Weights of a small mixture-of-experts language model, trained from scratch on English Wikipedia.
Experts: 16 experts in each of 16 layers, 3 picks a token.
Below are experts of layer 5 (counted from 0) of a mixture-of-experts language model. Rows are named router (the router's row for the expert), gate (a neuron's input weights, with its number), up (a neuron's input weights, with its number) and show model dimensions 0-95. Each number is 128 + 32 x the weight over its row's rms, rounded and kept within 0 to 255. Numbers have three digits each.
Before each expert's rows: "comes after" lists some tokens at least twice as common just before its tokens as in all text. This comes from a sample of Wikipedia text that the model never trained on. Tokens count by the router's weight.

# expert 1
comes after: ".", " | ", "0", "–", " ", "3"
router:100089115111149154156146099085090144111176104107119129106157087141109141171100080141118145127105192049104091170170157129090152124171135091092118107132083136115167089066120151117149117080121111109122068171196089103079124174108148126117146180114162185160127133102103117131145074159172189102
gate0:123044119108144139200170125131144094127065180101110123098103102072134148167084138100176128149147080140125102134132133117148101138136125083110122146129145126153195145058141155059116217172126153126168147145124103109100114171184140080108094141163110091122173124088136147154135101096124068133
up0:119071100125131134166172135129122121109078178142116125077084140088167105156126176055180140142167124147121107175139155124149137109103146097141117123096106109144173077071134124090140210191163140141143171143138143134127150148207107072093058110173158130084126142087163168155105134097113126094
gate1:144080113176078092149171134154093119112131157154132135137086160133140083094128136122203088125119127129065144130121143136205189112151181080114169118098161144119112175154175143139131140162118159149149111125080116164184194132141118178097163142215092120102103195150114099152129142159158099142
up1:092122110115113159125154159136163171156119128142168097124119138133127118064179148119138162131132098128126186095113154105221153075073179154157138154136146128152129147159143099183146155114139131113173172094080159176157187069172083122139070103138145054104080183145134131162094136135106090132
gate2:118165147070138152106217109114163112097145131092137091105139062133099152145122155128118124127134097095122070122140048115194194156093104145175134128149127139070192122063164118118129076125146115103140103182164146135145152146091120077110161083144089078116094120115158096100135141089091155145
up2:108148141107114167144198117151156099099084095134129057096129099121082097112114177104140135132136113113077107150095055122238170169085115126187159146150116138100175130112186097110141080137159125121122093108156153147129175138119093072089128087152104106118082147067121107113137145094123161141
gate3:117078097089139113142172139100187079124122073092175110201143111115114125130150098183157113131104082099144185105130104087117152140108126159131135137122127038143184162105138177135171162165124151100163168139089127117094113087127153134161167118105107129103159174177158053182145170089110136128
up3:144111113168128100148154084116174092109163068090186135184147109149117118128147083212147117088110127119110181104150150106136145112114151152064176118112140087104161133126119181094191174198144179080165159157108129102092108099154133117161162128151093088118144151140159078188145165153139139103
gate4:090111147189143137129193089143089132111138134163133137101120160151128131126080130171109100071066089111135164098102128157136161112154190084138201209156106128177151129135124136119121090140228130147116078116141125201132164149170097081085098135126170151103115119130162164138145152102133116095
up4:121100163178125114156201082171085116138134088166113115122091134136112121132107111114111111108079083109138153071132148162132123097139195122144184185172152111137105144141158174170111095106218141144100083110094102200105133169190067105084152116142142130086100128140166159130128148110119106078
gate5:165167133132072046139121141130108112134131196128091177114109177126083086083144158101174109159122162134084100149177106096145160132164160088128141110092166120094125134130176125150154137145119075128179181064139170142094163147150107173140142117170119076122070141153170130084046128123120135139
up5:123129125147095053116103123158096064149146175125107147093134161139095127062058185095214112158116168135107128176159115122154141118120121114090154114068158096079146124094124093103152143165128094120116214140168168129078131125100143138179097133146153117103114092109134119063065119103107137128
gate6:183135150123143126097192105158092172129126104186102102152133140144160153121133134099163131144121129100107208141099173100123122175024119096137122093132160127147147143107156076079078120174139140119160145121126167099120203173168146050065127155118091140154081135149128146137122089134169099142
up6:143124141073163112106181098111127120110086108153098162110114102103168142118157112131141121118143140139125238127125158077121168135077128072158129104161177122154144165139151115147064103193120163165139139114099174084133184130202118097119086121127117055137093172143150125141126069089122098076
gate7:077084120148204119102136178065106108138161163156067081117112123181105128122124187074142119142130140146130184160201158095179185149115106165086140161153172139203090105129155113155096072143128066150105143115161167096110134133146096130145111167111149137168169111151119124143105127126131115094
up7:087091122168127100127129179101167110180152125162135152097123194138135094108162186101095158100135164115125160186089089143187155141041140129126171118092155104156146129115158064175170189086134109170123142100149143170120171097148114130149132091124142113087136096082162093166102122144166176095
gate8:106073092086122156142158124138123103113082124120178190165130145146096087055087108157182181121078171108111178139145154206121077124127151097064117165114163094126120157168145112143171188098159165146114132143195136159106119118120117111112067157131134129123135117128140118122096111068189114096
up8:099116072078130155181171118116115168144082134103132170111145104144092098108135134163204192192130167100147190125178115199111108120157138096100136148085114088157084105123149103110145146161130175125144147125209199144106161108114128094118086177121127135160131149165140097116060137112137110132
gate9:098085140159151125199120130133145142108124115150102147028085129155127141093147177121088095131143219102144141097137120187118110113106141187187121116147129096103123162131147052125100115106055069125177160128175104115099147136194109124164108125115101169078101135136100108114111096100152128112
up9:091109144131137127220184131101133109096093115093087168036094070142116122089123143131112060119144121113139140114144081130117161135125157153197117118160135117138100123148181107197087141088134095167208159112146116100166182109179134157147159106135108156152095151110116132112102103137193135127
gate10:107107091093082165134164154126126135095083122093136113138118099082076117118105139143170105142093128106062151145120148160137160105162146068149090149125097164112149106095149146121115146047135180089182080190144067146133206148100151148093144101118057174129142174138097114116161104148108069115
up10:119213182112112131181146142161109131121148181158163114127202101124167161150139179132139118165134171104100155158103109182140121145115085066155117078114093113096142085103150032150120132096115122173141148159159112096150189150122144106107138071113096161111143077070106132107150105136158146163
gate11:133031075072057145184193120107162086141133094129131161099116133136114113087141131113097141161098135149090165122162099097118145124084146126166128184141105107110181106136133137066152199153161186096182177105090125134139139124138123112117095129133164140109084172078114081113133141081159143129
up11:087098135103075143177212113091166089095158121099139140104142105102130129088129089143134120095069126139110160140125130117126195170119103137138103189157077088119165084122104134119188166130212164108192209138097099172146127119110151094152118101145132148089116154073129095118152142134134118083
gate12:144083140163124113139164192092156130133118127131129158110125150093144118099150114139165108143118141135076216096143108095197093129059197099177149169160090087149117146171163136135121147125119128132143153090140192121119136114167060112135106117189101106091057196146172113130069147129111140126
up12:142139138181086107116174113094107156172096119156119120136125174167149093083145111131107146092127083170073153110094072138171140069108208136130158144121141100125154146144126114107086106124113157094118126029110151168166173146138078114107143118164095075116078211153168113142140127104122071122
gate13:120124160112165187109129100101183134076150202117123080099152123064062113130154132197126168150155109084111126156161145142158128138074137159195148161140118166114189134103179126107152142146119092103201142164098177122119155180132137082189116149155152151138123152187163126124104135113154136109
up13:116130111114141176113143137126173123098131175153170091118119111063088101133174217175149193151150162117050131135170170125149134134083124144207174121131111137117167136131192122089167155116154041121159159113122185126081168159102109101153124126156139121128107132147153126093087125095142155130
gate14:089136107105119139107109160097110100172139123092116125111106148172120126060142130169101119099126052073089110074168124103094210113121165187118144160096071136138156137174105147129170138148212114099122105149128110191131124127138133109193137141121068155104133184128132135178119180141132088180
up14:103074077135068106097123140101073118148127094130112087117070153159105125048115134153109126096155114092087127093155162115124142128092181149139150177096069095144178121144084162128153144171177110116136143109120143210107134115131114109201108144135076154121098213145136120162140169146122094169
gate15:153058145180112195119090120114127159123134099098087231074129119127143159148111099160128149062120157135120124135122127098132144149176136127123155178149097102161139150114120160092153168109100085132173140178143101130174185123111156118178131132128098127111076166050185100150148131074089152099
up15:157074095169124142125078130087171139137107138131094146145090102082123151142118135171122127077147181135148148148135135129120129125132133109121086174131064113184190129096096146073127128121101172047210163133096095108108106158120130130139130164155117157091075134083151025142143130066095117124
gate16:114145121194142070091081219108069127107148109130132103129085173146126087113118121110113117132201100117158111063101077081150102133178124122177121120096119064116120107128112114122152075108119113109159086158095175144160178148124142143212136132165094148124091114075138094140125108146093089120
up16:123159119128142064105075166114113134088129076115111086148081113178171098115135074118114172092179145120156103107139099103115110124185116127191100115145128080107157090106116135149168094129141114119165078134089176163160156194071136109212141130118103160108123099115165098180096099125065109090
gate17:145074084154159092144210123142113087127147126096091138093135141099133119130135085160162097101087177155106218134105163144102101095159140122199120152130123101175074081151117153127093120095122153081108141107189205167141105141105162120119134162117157145114109143111151098133076100090097060113
up17:162076127150136085155180146160179081140160141132105164079100133130127097103119070164166081124077124186104197125060132114133127136161170091151127130127142094214135077158144131138127141113143146129101148072178176180149106113072153135100119154133080133108094143092137133134088119130155079183
gate18:124108102161101145109133121093236099130081125129126172190076115089137124103124126163184120098081087124071209140124118066142156164103133184124146116129094115161176128114124143147142102114123141097176143148108122155148122096139158132121125107109159124127156171097190111143133127039112064091
up18:104117086167132134086080094137201116120101151140093140137099095132124126125113154134212131122108092109036192095117171115135134141117095183122103155160070152170187149113115147137199109123151126072136181137074107093125117154133141152134127129108137145142131149078196141104119099064150090096
gate19:079152124133150112142130192124125061166108109084180113167127167080187121113100101136203166173127146178127129141140150091116108078097165087162159102123107084130135170150155144128181090119089117118128171065166147111122156143158114106110104088166142096109131150068156139182044115120100109133
up19:083121152156077132153131151128126081147112078104170120134146141059131081100081141128165099180064146163138161168158183169131128145129175098145144137116096073117131183119174143087165121124082110081096180100149122147104188112112094143103095043136149136095162137087157163120105161149144157174
gate20:039064120197096111105190207134139050181103124100088160141139155110170119120144126127130143117113117093108115083159129116084180087136167113159153125098132124114131099148132150106110110093103066176136123083145084201119160087151149101078115127132137145141102139164161080165105137122128103107
up20:085055126114078073131196181111180095168135130113078124165140176105131104121144120104145129161145128089131130110169172092083185101152167107147142134107159141133146119131111184105112076098105080156094078106163069182144130085133167093086150156177155124158118113181119083113127134088140102160
gate21:169092136089100185079177140123139146125147140121117115119153145082144147145149056118140184074138121076138153142149074122122199102098134053138159159128135111180113178122139113106119157082136197134136127143131139053090123137105129141156118176135185152198101187143181147144154108136097109103
up21:150093129119086179116139159158132147112119137134093113092141148090127101120151095098133177115136110139172183142074092101128155117083166107161174203106107081200128146106162144113150136112134167135185141131177129085096168120134115139153107177153145137133096217137198093160111131119062093064
gate22:154112061106115107187201093119144099119151086140156159114144156105127093086116099150158121133134113161076191083114142083140145135145147123174143151090111088154211107151117134104175163137142182096176140112060128156113125030142121132159119127126111124097145184094175108105158176111120106119
up22:109128136106097140167165051103126104115152094124174177126142146143160131084142092181186078101105140141083184101128158103105157136102126092143108154151077064111174079090115154137195160168119158078177157111073113207133117098135155125151120112147154132143112167093112138119173136108152106071

# expert 6
comes after: " | ", "\n", "1", " |", "| ", ", "
router:175141109094156175154182131085189146155092078076106114155179081099108127153079122072119126168177094172158116144152134129083131160127139119093101120167176184175161178094155192147094139139154143116180107147191077129112096148119133144100164139116140180158156152161098117137158130152157107152
gate0:101135159123119144128106094124054126138149083135117171177153086108137142145105141133156078120165108038168186128201108096116103147106143088118114159123143109156118159106127118170134176100189115133162086119111121151137132162071137105135116136124116119222171202108141145182142166114115091190
up0:070130119097105181088104148134142142183066103126075115178167148151130139132132095147194129145162107104157148117104091104129093141091099094161101115116121074136156142131170109185099149066134091136165122065092092154095127132138121145107091118153182144128122151115181117175147101033075115174
gate1:088140104128162140089125129144141158120161114134189145143099145159089104045175048173132186129129139165160142147107151143106106090083138109117119174109068104101131146131153141126068180173111142109147144117142158155141140122143129142127118137233111099098107127101139114197147150144152032108
up1:112079110128178116077099137122153155132134115096120105136081137109107131069151094180189164148143143115157140115121162137112100119026144130131116165109104094088118149146104153138107203177119121067128127151136186166101075114123131153117104131220119139132106099118119083196168130109145054131
gate2:141162136185131048080130182127128132103154170119148133098110121142131182111147187160125108102130120183129137111159069093170069108106144139205145117111141110109098107152143143164162105116156149101175093152145178166139168102081105102104099115122121056138100137087122081118080154081056154143
up2:138160108127116103073169104076112193157193164114143105110144128119118232135136197112138143166117179208165144123139131109149058107120153121188153107133146162107086101133128154166119096084121165089187100140163144153121127146075122127083123105117155119165132173086124097122132100110085148130
gate3:148179118173124152147152151140162162087019109133106136119107164100104108130157164129105088164107193181155143128154159109123149132104121080134176105144147138129152127082130083136220124093140154108159140066181136164156201088076134114168086140169140131112114121174170134106117106099111136107
up3:130213121188079151182204134164167117145081115143114141135130138092100068150119173140107126118138166168121151139138178131123170159083115094115159129095132129145154110110097081148163126106122198112135133071175094187135216065090119128170066125160126141139144131104132157129117111106118109127
gate4:134158107100109108170138138062152137110157088136112131091172085137117124037117113077148152167206157160148092060178095097087098123097117096077127127132144117142110101101139178161117102161148172124191096090126159126131119142137098152072154122129133136124057144196092098139153145090092108143
up4:142120120112069124109191129111162125128106124155162128069124112145174091026124095140132163082156088162074123144111108125119093155088144087104139108147108131091094109094107169122122081182094124116155152051119133158148185135125081153127117132133097140154059150110137062211158121139113098136
gate5:069125068157169140073160157176105103117087120164074157171089147097163136131100132119177138130144095176120159112120101167120115115113138071127118173133103120086104147200150120150133156057112145110114224042129145108166121123143114119112115096140134120083111130126131069118081144092088163111
up5:104142103140169147116171178196142128087087112119070145155108109118112143122151128090174133142121115155145146118137096168118104145128124032043098140152124149083126156204198137124130164073143181101123155076191105172172112142115139123067119139102156132104126123142134087079131133087155108147
gate6:093091130119111100086158128132187089133086116095148140100152131165115165125172180132118157103062094156106184138175073145146169196139161199167142081101098084092110138081126096118125087129165081086104091146090123130120134100117122159073118131149139088119152141071195081111106118099099107113
up6:103105157094071166099172110164175134086068088114148124119167131149132180106177160107151165131065100128109205120098133117128153145133138150176076111121101073059136142049142107145125096133159135127168094148146115121130138173121140148075118117155125107094148120146132084101121123092076042167
gate7:117132159092097162169125117183160118107116117112156169146147156069107093118140119147128188138041103141178163113116200087090145139100096130147163166175080056179150128191178144138121121049106151117134128116126112149139112119139168115178109182111139157131145125147136132125147100140097046125
up7:122143164107108142154128114179164128099128120166145189140131182074116095099186137165149160126087138172139173118094218124086149105118118094169122170150127053149142133164198126125121082076120139114133124127089116163146142111164116098183129166148167122073156166122154142122180074113084079141
gate8:150041104161133128073187154122205167101093107130112132149120136111120137160138186145142148084132133141147102089119152133137138152118162093091104150147129115109201128092104111085156110114129156117102185075082125165127127073128093143173125118209129125162160211100131135122143097135137210123
up8:093134124116067127119164133094136182165093140161052112138143225119109133147105133131098142157142127210100127129105157107139155100138147104118108165145128121076135128122109164111110129139158182113121129074088105097142165101175067156113153130210150118146142189194117126066125093121101177159
gate9:109142114112091168166143097093124133113136119200182063112106113131143187130136168122129137134100201090155142110143103115115181094107169110115190093074082138157121156106184143143143160079172119152102100106149128142133134150143159116138074117117100114148146254137108128157178163106094132151
up9:098148150146065162149160103124116136125133148212204108134128108157179148082168084121108169068142174106158137092161103130110142112140147096110141077062119137095152097169105117166126155149173180168128101060133134140168157108162129128113115091098106039138123182136092112137096115129083149136
gate10:145137124073147148105133114186127082158047099212141096190137158143146175141143126102180157132126104113156093081134137040167107137090107146171123129116143140158166135154147120155133160114134140108058114138132137133153091139127132071150107158062105120173146165108129073202151155109151116093
up10:115098085146139140088170126187111072160057130225127071198138147129100155132146152106156123157101113122134112107140157079202147136121122176179093157122161135116128123151136142105121135152152159104067148125089150083128098181163100066151154141080132142142142136122124054131123129078132107087
gate11:148071034120162151133097132058137161201139102170071096174126092146090136110180088171117127105134098137151091100177141085114088147124124206122146153146109138120119119106138167161148146130133115115141128139070128081075098098109090090158192140121121176153130175121179122165143148127099145129
up11:135127068123176160099125127121125084192138106135134134131097088128145088114132136145136066126075098095133084094125153130146131167144144115093151162124073133145138127043188125162186144113190150132102163132110127123082141160066122051190162158179107139143139152177145142115104145183163113188
gate12:133157115114121168103158167103146126212053095130116161133141114087146147137080243099146083161075142161127169125083138162150133147142118123159094156098138149124143156119173129152138145068144134085106177112141070109120139088148103136111138082157143106081150175144164105147096084153166081097
up12:114201118170127151141109133131163149079118125137153157162138088120093111146147154155124139083111081183141164095131159076091105127116134068120094190132145118117192134157224120162157133127115136147182147070141133119166147103120143186092117121158148116074147153125151137134098037108120057145
gate13:106116149152149177148171113153129157114122165109190130160128114083074089035127112196127117119085157086126138135135070075140148118116152089133145119106069106132122112049142143143197134169128104142121150103176162122159159172146145098139112142157118161148090177109101097131054138139130076176
up13:138179153151185188187148150138136152101122131069175118175165078073082112040115136173142142101083118105122101106130098095119111158152137091130159132099068108127091127070154168161175141150159079159128147141157141137127156153168136140103095152120118172154132185139105126122073107109138061156
gate14:120168128094096161144160172166116116144062080092124159160155110078071107155124157096104170112106189156085148122090142143123090111141151133126104100170173152069179110117094116059190087156097151110131164130133122142158125108174100146158039135152162094153166139194125101119121125129125079120
up14:123179170112077185107162194178097105120064120139128183137151149081101158154093165103119141109095190143090157139054116123142100124139118145129157119152150147101172097092123107112220127123112141126146179113155123135118175111213100069142099114166149108105148153166115097110126137138115085091
gate15:143133149126101091159168088129158102134170192116152104154102132149107118042121097152107163136141117153150216152120103115131107155065196171124113100121102060111117145152105131134202139127184129147106098076104073164135159141182120193072140133097092108103122129131145112102123079099104104151
up15:186124168085160135175182137110182105116174118147178120147139109186119088107133093144152150154085107123174195147188129081129099159053136141123099107128117105100082115183177170116187153110121137153163140089165123166157126170156110211076108139118098099108099117142139111159115090121123141128
gate16:086100121142163046150114142157136178162082116184169161122120179153113093133129095098110088151179171158143120148152096159155112152103165117158173148140176149121112188088119124057159132163122149147124171102156171125159169123113120097131146114156110109117109202159116141200136159048149137099
up16:092116149180148052191158132152147158138040135199136129121127149137134074136113083099124113173156179169136116186160106145137099115096135125157170179147149139113141152092122158115153108146116142136137163093158228117136118120146129097118143133164120097083120164185102079182112154116095144083
gate17:104125102103090169141156098100137160126152086139151107104127085124188196118107179100139128151088190130141150083140103132129130102129158106140159091122123141144110109140159161195146132044170124121134095136172144178202115162137122027188124156114143130083146205169118114132153130125124134167
up17:145128116147099139133160137104125116067135122136113111142126086141201166131166080105084202153155099158167076100150133113133070097150153105151146134168157129115122075150068108150116099146169191133169136161154163177199128148123118120135111157125152115115137141189053113151164121090103185197
gate18:112082153062120135138112130190158125152156128140184120092130107098117079125157086115093249085142132199145120087105084110126118079095165132118158169129126093115091120173150121135144127158123086165152119048127166113175136160131130159172137165192115179134121145139118112125137175138112094117
up18:085069168096144154201103133166147090122130135120145116103139133139123121125159079130135195086124134135152119123141109090149118083046154088153140187118075116103124171122213085141161131185157159119156199090137197130121110159132142125180145093174109125124127166129105149130108095165149071119
gate19:113167156087143161132169099128219080086050129161180127126088124125167079175098143143104137157062112153081158131128058083131161158143122145108109094156148145114141124179146112091171118156128111184114128106162132107139132141144152095170147120110116130141176136112178145075114051139154081148
up19:135126137112101149145136112171194084141013129173160105096113172125162104094141114160129140126059132139055142092131045084142111144137125164123152115141080128091160095165182113106138112135125107167107143067130118153147153110167117096183137135126100134132145165063166112104149066148107104134
gate20:165095123115114147135057107109116083179155164108082124131131161150096134037117123147147069146147092146143105065163105118073077124117106177084101117112111108157184174169134134087085183158172109111173083151143096181111119128110111073106133106114109178101092149105080143146117113082143114131
up20:140084119139138147202117083099087073146170188156123127158133178165125080042159102165157122133173118192127121113136079093147102103080143126127125143107118070119163142149126091129121155120181121118133101081138148152147100129154102101108133129129097165089085178067085144147082102092130055153
gate21:056130139165104128147157093104169082086083129138131142118128126083124140145165156133126152087091112090117214153112090166132186167124162069109153122133143096091193143113165098109086120135169165098136091068135169173135137074099149075094073105145158071131162096105146118106127099136158167112
up21:100056155088080211102166114129139115162092152110206146126093057081133180153114120158127159115095117100103164155149121139095179158161142071133163136145127105096155135119171106159090105112128168163090091086154126177125125131104152082109123130133132079190134126148085096146118097181138176120
gate22:137128120107107154106179092114120107149159154114176127133162109121122128178120113124132164130104163158166090141134073187115164103143191055187141118131131087101154111189190096110113094150151119158100134135147169114112115180165069032085123080102157065156098156156091103142158105114127111108
up22:117127143087112131097143124139129081123176171143205106130142106134115142172123157128113185122121128084139123136149091194108200088113206074166150112138142123085148107168183097149139097110139103164069115126180162134105127165145107046109119118091135040161138155141116083114142078149113139108

# expert 2
comes after: "\n", "\n\n", " |", "|", "-", " | \""
router:119135088126188105119077123092145091084117168135112160143130105159101180138116094158132158121099083175134071094116178105090097109146091117128089212148087163140119133185090170114149166183072166141104064164097197092165130122115156079129122121130135121136140094142086089104140156092092127102
gate0:118166182164119106119130103138114073107115122122104150160120119150105127087071128118149148159134112171135140176098163170141109133172151084101069164159153125127101108161123144108134054083152133085157108108158122178128183079114157152098111186211098178087156127111136117081117100042080093135
up0:146119147076123096099176147146185110149103126152087130116129093154102144121082086102129166164140130188148122130082140152149135177133143150128087121204155163115073124137146129084101090096128131140137107132198117157071206080147171103083135134201145188107139137085155105117154071077117128162
gate1:124119112127145114148127141107109220186135192152074103145161079187154112077160083121105194154144142146155141119143095137102101081162147123144129115096152130112135057158172166154130139159166155109194211146135113144174115129160103197109174187108165136132103139151127129152132093138121105116
up1:075142075139123106136104164087086160157144136155133081165159104162139140130129118119167095174122082115098109101154120152127063067129131128152128129140107149109225132158173126189118156133088183112145173126058123164171110162150103170116104220137135138113143162127181126115122081128073120099
gate2:093137119081107160105143131172149121154115159118193131189096107089164105130105129117162087186055111145066182149088159081174165146166153126102118157136170095108087126125119100118150188104130106216123147141128121061133142044150125157128139129167122090128135125110181139109155161140145163142
up2:085141126096129204119122072121138111111131132129111095200133117124191110148107123137133088175103115126032172148087160107190114114166140084108102206093146098129144132152149156087200161097112087171114093146078121077111151121161136118129084121168156138160135115155184155111140176135123130120
gate3:130142176127131109142137126147157131105127138161086102092130203098117160091112067124154182106114147102149145157067122127152097091062169130168113119142156107113153188146171111110131060144156090177147126131125136109142199125174109151140090136118221108135108171104143169198158099123123080169
up3:113164156136139120142102120128111150046109131150105141093157169101135159141140089118177163119077110118158120171040136116121110084096160110143103175145141143124132161104161145070119064153147148197136136147103158102181201099175136141100103116142211095183146147140138154116192151111121097164
gate4:077107080168118144129085154097117109138108097132175078143043203182110095063139125141159161007105144145118117094114111159129110104089139146126109149119108151169135154110181171143164138096123146150105074136144138163153159188108138124140116123160104096142115131137138073144127172133119073138
up4:086093112175125135089083104069184131147119136146193071136095198133121122101096093176129149005153117113107087126135137159150117091150129118092122163098091100127160135133138150111173101084138118175108092165095127188136165190104131116121133134139146107133135129125150097157096135150116046131
gate5:125201106191108128177142096128046095102093086162093156127118140109119097150065101090120159115151115154110112094106149121117083158066129108165136194186097154129073141153129140162191086147123103084173105062140132161140164186088122121147115125114147099137081124097090085128140116140123104112
up5:143191137144108155139139114075050113148089098139091109130099150118129115124099092101147165080156195134103101144087114109113087145067156093165157176115156156125120116115127121197180086149154090126199125073094114109138136180118103103151146119134161077156078141113082086168092119171080099113
gate6:113083115140140112126146134156134090157119135107146097131110100189122144096105134149132175150181117139092157114110028152141127103098146063075084114174131111152145151161161093160118107071182113127186134162175118182128158150147130143161179108165128119065174153119096193117119072073100097124
up6:161071091087128155136132117196150105163121117068102089106148142138094131094143099088113194108153114187150157107096073102155123127065148101161148116158105140131114117145155131160148163086141094145159122138165071145090089096141144183146167109142132142055190154124105152123140146050078178137
gate7:114096122076172081103114095112102173101122073165124157144124150113151094107078140150135168079150126137124145151067143137108089103109128088188053173144037106068164166092162121128122146128127134159159157119085159156178150098146116185116058128138149141138119146154111156107179144119164090088
up7:151076162093160088091144086083117211169126119129138152142178180125170125086128151154079167076168143122149131155149097150134139137140169170157119126163101159049093176101183148177092168175120128142166134125046135132162156134132125100135104111146140144132092154171130144132147162089138120064
gate8:102112096156143150116187115175140128168112115156120156085145150125128105129134195077148118089099125097068151141132124200170138154088157142072151167142135101202078135121162126150158138139085143130113126125146154122127175022157102152113046136140146161075137127089162173148170100136143157114
up8:072140105151101131102128110190133099122122106135165198111133168130095133129118179135159111107079175132063145146166159139134142103090146170090154173105153084159125140096141115090153164124053155127102125120173154116136170058085083165159067089111143106083132112101144139152203100126137187155
gate9:101107098103084113145095149105107156158137170064150123095156111127106161080122159156217081137035166159114133133081106171196149090128141188102107126147097130090110113091141154117120142154126157109163132152152168104102132145142135160142165125151132089075127110117199101118090045138134092144
up9:078092099116093132109107142118077157149114162090134080117209123097072128099117115113212123152056163189124127108085118098174131082167156128110173130137115096152144146091156108069136211160110148118161163105120121075127111123164135145085161125175134106082164111131174125128129109133083102107
gate10:121116144090064100119179164146157108138107102125151090131151118140130112148091106154132186093186143162092153117075158101112154060140145162122112097082151076129155099187156096137169136130168152159141163091049060141135103157166121130161123139143173131097101142115163139224096085136138149161
up10:100085130088105110135151178123128131121156084140185104149146137163113067159004152141080125095129126200139129093071202119088120102129138185103141119124144095123163133181165115099180125114133113129093143120086089157151112103163132125124088149126178167128121117118126129180103066128156161146
gate11:126091150127079103103149087125163130162156158117141177129187108118201147127109063151086149109125123100146147093146129103151122068134140144110147135175100119162136117155111199122151156179177116089161135111102186123119115108153085090140234064139112115081102130179124069129097123102110104090
up11:141137116180120111098132073088138115177132166146138180130140122089194084093139102146175162113135078124123136091128134099128125086122128080156137164136092098153137152134106208072190169141121107153132141102053162162157119120215095126148186107094167105124086133150112088140126154077098104085
gate12:123108101162118106048082112169103218078115153163129102126102145104150090131107086156091127107105130191114152156169121126135109058138134178133115129116117141075158114086094075088159093169096135113113086109168176115150191165142140190093125151134107088104095093133132120150094095128190127112
up12:113076114141134134105135137169115174144083149110133066103126148164116127134079165163085142141153125154132104147154119098147131103163124181152167118154119179094142118042116114157116093163145166156113056134077130125154243156180118165078112145129102077131108149124148167165086078105130130085
gate13:163132104148108094114167100154133073168104163130188165156127155122114065126131125146118062096074126170117141131143128129146118147104199166139184139091096111126052097127118163076100122105151112115142086078136155177052126114143116069145150115142126087138108145110152018166120138134135130103
up13:148153122108135084112174081181158089140113157140134120157138115080127125166144084172084110102092075186126149093105174088087150127095170196134136152122143122159066137123136135083113125151145138121198087164181182127072115100166137134117208086090144092128127138134148069150129101102162165110
gate14:154100168104141111141094109159129198158127134157109091126151116100109148100101198097119083110093078128148127162167168171128156155154131105143118130117087146076102103139139129099075132093088132194138126107074113109108138086089149109121182218102151197165145122131160091155132112192147081184
up14:150094186086134136115119186123193118131104115144147118097136091118117180108118138114074057108118160154126155156101118161111129141112115080148116122142081146118160101165092108165126127096133128217115045068097134151112093084106159075066179136114154159114156103178145136129085073134151080147
gate15:124148170171120125129143142157177118085074132124090041183114173160157119111090132135071156188103116073071103120150153076149117087138126160142072129071168138066165149107143166155108184124118103094136142131172145160117153149093101110127158137158202142134107138140139111121070106182131120143
up15:117155170185106104141126094124183096112050128096142044137117166109127118145132151174088152142108111098055103143097146068165111109162106129120124145077160115100137123133133150147146201120101073154145066136171122143116181174116096078130130111157192114110112134144109098181113136197146099125
gate16:163151099115141043115126123174149130079120105152213139127109180119147109146060170167145071097115126132044166127118146177132166151164138132063111091103144130096132164159187125093117139092126126163115121112110142111096159186128125123186112175157127141164118108126158180160097085177144138124
up16:174151120057155054134136115146143091113112109151228141119113125077147120136098166106144138132119123146080157151148135136139179148163142159064152079161142148114104212138191106105134147166147121150140132093149156091102141123132119108118110168209088144119127158106146161177109071187119147098
gate17:096133130138118152155131140184098078143168162080093104128121206100117161128052140179103152079101057145105124132129165089135109113178174102155125155139107139160113154138136189136149110178106115110125085170085172124136156090170108112127160112185102087115106134142171050147173098132103094095
up17:040133132093106176124115140157091057117143125072120119098146164145105115132069111192100174061118148148125134140116121116124117061082179135159113134119137089152130119121144165114151122120141135063111074125134182136097170117141073091208094124151162098123105148145146092102177105095168147168
gate18:102134042110058138170106124090102139138099147073187120119182105094131129139156172151148146132042099125150112104091161150171135061134109164124192108147084174140122148124134097135157102102141123093109135159159172122148162069092061121094116126133086103124090102130145093081130135122183155118
up18:151107098086100129153150094148189135183102154076193124081197087102140143139146186155147179098078108124086126120100138104173175136132114131130204107141071122179120116141138092106162122113212094125111114132165126115126127081147062120098135055111116133131120096120135114137121119132203128124
gate19:088105119173097129143126069165162095146135132133107118082151130169100099120099111105124245106137112116085107073131153124170110074124110125142169134136148116124158112128138159138180126077127135072110074096156120155110136174124053188082186118165150105096160131110133176189108109083146136102
up19:140155143191117135166145087143148130107144153102135143070213177119074061083119135132102189121143101103092124130114137148129136079111143093125168113104168103071163108113139154136171125122115124099126088115120146178057181148172077205119159123167124071074153161111153130151142154097122100105
gate20:113153113137141129103151112126116120131045096147142173177139083178163118169066117110143148146162080140091148145101098089159111119100217110112129104135142127127107150107120056134150149081160187173159140148138199119197143113103075104127090142112153049160141167125182109133163105112115113145
up20:110172176134132128136104131122145129105083142130125176151117123202109127171108158179082170151141124140126134125144072099146092105082200118149132157099099133056140132080125102140165134072140169146170110157139159110162120100132096164181068158120165040143116128139164127146173158083057149096
gate21:104086107090147157165132165160155147161075116152154184146120097106135141117096142109145116147122118106127134112157118129183134131128144194091157098126097175174176155117158151109178177135134168078099145142091142092152206045140109138067137189101135059166117127150125080122045110133136113128
up21:121088111089139160082115118128191181089099102151119164137129116133107163127107126109151152154131113113119175133207096115147142147118134193093134142109094174212162127117151136092191195121179131100088096148082126113144178172091153157061135179092101091147111140157106119092117114127198132151
gate22:129117127110143180133149068119074177117138148128124091080185135110125144113145060131103164127153098196160126134106164177163171060172141094112167101106154103153069122174125129100177146141098147098135098176184123164118126133153104151067142127177165144115110132066149100131120161088083089081
up22:070112132091151160133113116088023129116159115091143095102196119132176140074161129117153192135106089160149171131081103152181131066112120108058143109093153087145168109146117114133156172139130123074138128136142142158158120119118069141127150154160131146150113151087138095081141126103053086102